From a checkpoint of a small mixture-of-experts model trained on Wikipedia: a shared expert of 128 neurons.
Below are experts of layer 10 (counted from 0) of a mixture-of-experts language model. Rows are named router (the router's row for the expert) and show model dimensions 0-255. Each number is 500 + 25 x the weight over its row's rms, rounded and kept within 0 to 999. Numbers have three digits each.
Before each expert's rows: "comes after" lists some tokens at least twice as common just before its tokens as in all text. This comes from a sample of Wikipedia text that the model never trained on. Tokens count by the router's weight.

# expert 6
comes after: " |", ")", "4", "3", "0", "5"
router:499540510503541481497493516528484482517508488479518520513491490485446506491464467480542441451529530554524474499530486470521489526511514500465497490501459477504498535527507476521521520489529522512486499483491452483503532494513542516474445473482481521497470531501495487499489483523460527549470517480485465487470511516499523484543519456483515495478517499556513476503516501536496502519481533502475506490505515515486445495540497487502505453531519506522530534478512445532553469518551521536477485493516486519520527472487483474544513483506523492468526457526488531511472524469524476481503557536477491489465474535526473532468520508451463513490472472487527507519485476513503477575546505520521496493521506487505448510494539517488506509476505501519521484500528479471513484504479475

# expert 1
comes after: " ", " in", "|", " (", " In", "–"
router:466519530510530518496505518530493535524515495510535528523463471527474519461460454492545471474519510522528482513545469464516487517500531495472521473514469492529488548532477459501523544491517509534482524498501501469524535483526527520466475473474467530481501524525504478529490488521484539519470522485472485497459530525516533469514524461464533524471515505531527480506507472522510487514465529529486534463488509519525485474533473479526529492524517482513521519466527472528526482535525526522460477540516467516497500468466488476531488500516521497478520470524527519519488502481511475493508525532466526471489487537536476538495523518485464518521490476454535522511510476534497473552516476536525527470500486479539486530478526531469519515498517526524528447497525510457490495533469478

# expert 26
comes after: "1", " to", "2", "0", " a", "7"
router:465516521493523509507505490519483486514523504500535524521464476499472537462471466449537466457541513514537486500532483502541495544521549494472503464523465474538492509526481465529524527495508512546471532499527500476520537500516544536473479474476468528502473529548493513507495440512497526535471546477473472482468552525517527477497505442471521529476519511516533471510513474529518473521479500515486528473465508537533471470497489492525527484528507479511523512469535464527536461515518503520466477525491481508503508479493482461520513495508502501473492458529498517533467516478524485469515524530475507474474492532526472534474524518473481495498469475465524534508506479521492473530498471535516513468519489482534468521502534541468496507506523510520524457517529479474493481516486483

# expert 16
comes after: "\n", "==", " =", " ==", ").", " Born"
router:503523519525558540502522495499500504517510486507516526545480478518464529474456463471548462488508516558519448546515471470538471526530499487454512494494471483526489516510461444504516532508524515518471533502516487505523514496507505505492468448483468515501512533495489496492490500522470553541459536465470474484480516513560560466501496485471533516473494496505519500523532481529528481509457530524478544463461487513492506462518504481539511499504521487531508510479525462518512449525512499514464468527511496535525511477475511491535493499526505498480510470516508543523504499474500475500526516507475503465477489521507501532481527503474496516538479474461536552518493478514507495568506465543511510472519481500544487504505531515478507517488522516504534496500531491467509478490475463

# expert 29
comes after: ".", "\n", ",", "'", "==", " The"
router:476514500518535503487487525532494490524511485510510529520487482504475536476452466476543456480523505534530489529534458489524495517512516482472522484526473479535487523551474459501534531502483519532482510485512482485536544484538506537466452467480465540511499508496486482496473459531478530538474530486456484488458539512511531463510543451471527530502524492538545465509520476526517483518467529517473516469496493510480494474528480483513533503534529493503532523488527465524543473528522509523471465494509472526517511470478497477522504490502520495465517475519534533512488525489509474479520526537476533466482496535527481532474502524475470523514500473468538523537490482513527452540529474530515513488483475470537487526502523546480516514498511503526522471482531509488514506515483456

# expert 21
comes after: " |", ":", "-", ",", " \"", " ("
router:505529534519535493494505500524501516525529494510521505529493480504480516494455421522544479487512534531528478520531458485512478502493513474482482510511474518491492536537479458490535558512527546524482534513515504471529539469493511506449460456456462520512506530504484452503492493559479499514470511473494489493500508550512547501516524462476543500497511514537533479507499492515508492511475512492467531475502498513504475472531468483532546504527540481531550537466513458504501505526501503535502488537523463520487506485486475502529478498525509487490509497520561508506489503490510493497525542552485487476519481525527496547492501501482486495501484490457532514542510492564487483541500477550492537481514501486530477515492532536462490545477495516499529468496513489468511524485470524

# expert 17
comes after: " the", "-", " a", " The", " his", " was"
router:500534513530538512480516511508470515524508503500536522515498486504478537471468446467548464476502521509533505531528476491502492502514538487468480497510476486545512519529487480501514512472530517540487546475502481461513522439530532512453482473486446534508483532508460506503500457537490549532479532467479474508457511527537521443512507439471528508471487488524547480524496468519501510497457503498475514492487492511495475474495489470539565481514505471530555525475505464536538492533525509513466453504545473537481496470486472461512507499490504497486517484522517493504497491499520497477497530516492527478489497543520472526466517513459483503520482495474543518527523446518507470525502485522501512496495491505534492527470526527487482508483506507521522478510517478481525543490466467

# expert 28
comes after: "\n", " in", " of", " on", " at", "ing"
router:466504508498526485517502499531494510518515482511542524546487502501495507469456484506541457469525502531532477520532491498522480532485531509455521486519455480529463524513483465501535518470507521532487505497526519438529546490536552506477455464477469529498502516519500494496482489530477527526450531472487481505459522508519549480528529467461521511497529529534525484493526466527526488519458517516482509474505501518490487466518466490522518488556504492508512521461535493558532479524536526504473480505486478542484508468482476476539485491507524528475546492530524516552498507475525493499510530531466512474485512522545485534471512511470473528499484477461538517511534487547489487541500501540523510484526488477504485501467524531481517510484513517504536468491516492478483510547467484

# expert 30
comes after: " ", " |", "1", "9", "|", "0"
router:485520525508539502498502489515504481507532494514522531527468483505474517473459455516549478483520506528529494508538474499531485501492527512469497485506481504535484545534472458517521569493505514553471516515497493487530532504515541492466458479485463535473497530511487478519509456517501530523490527498489505509463537547508525481502511452459517495472536506519510489507508457514511473516476506495480538463488508505496478487514477497511541518533515513515536511458526465521520475522505521513466463512508462521503510467468466473515490497502521495488519507544543498524494513464514484511523509551447508460499501538557491526525516508487485497496502487458538511485523494545491455559493485538522518507483498487531482522471525544481511509474521558471541452477506491477493505512472443

# expert 8
comes after: " ", "1", "2", "0", "9", "3"
router:481525515509538531491520479515499495513529498528524524524478480516479523472486455509549466476518512510528498519538479516520494491485514511480493479513486497530505515532455481514519566494520513541494503512496492486514527476514540497470480468491450540485517533521483494534495461515497522518480538487483499507442547555496521480503505451477507511477521502521510520495503448532515465509478508515498531473461489521475480474509483499518545519537523509504527504468529465513532485525513504496459469504540461525488486461471483480514488506490523501479542487541547518533482487458507497495514498534435501457494510539544489517507493511495494503494510484467548518483517473549494455550508487527510493514476496499536469550472517531496504514497516572472536453484505503493506507500452456

# expert 10
comes after: " the", "1", "2", " of", " on", " in"
router:459525522525531507497506510530483519518508490524528542531473482520462526469459470479539470443499501524526493520531479479529479511520522505472506484509468471507500539541481476500528537488512526532495521506501503468524529492527526521472470465480480527506502514505489475533468468532470520521483527474467458476463536518525529467513525459470531545481508504527526471516524460533506485526462508511485511464471512521472475460518472484534537471524530502517532526460531466535525473525527512520473471532515468534482513463473484465528476481534525505482523477513535523512482487483507491492504526524485517466474479534530487533473512504489475505517487474460534522509503477543488479542494469541532521479507487480526469528495535528476515496503507544517526472505523496471491487524480451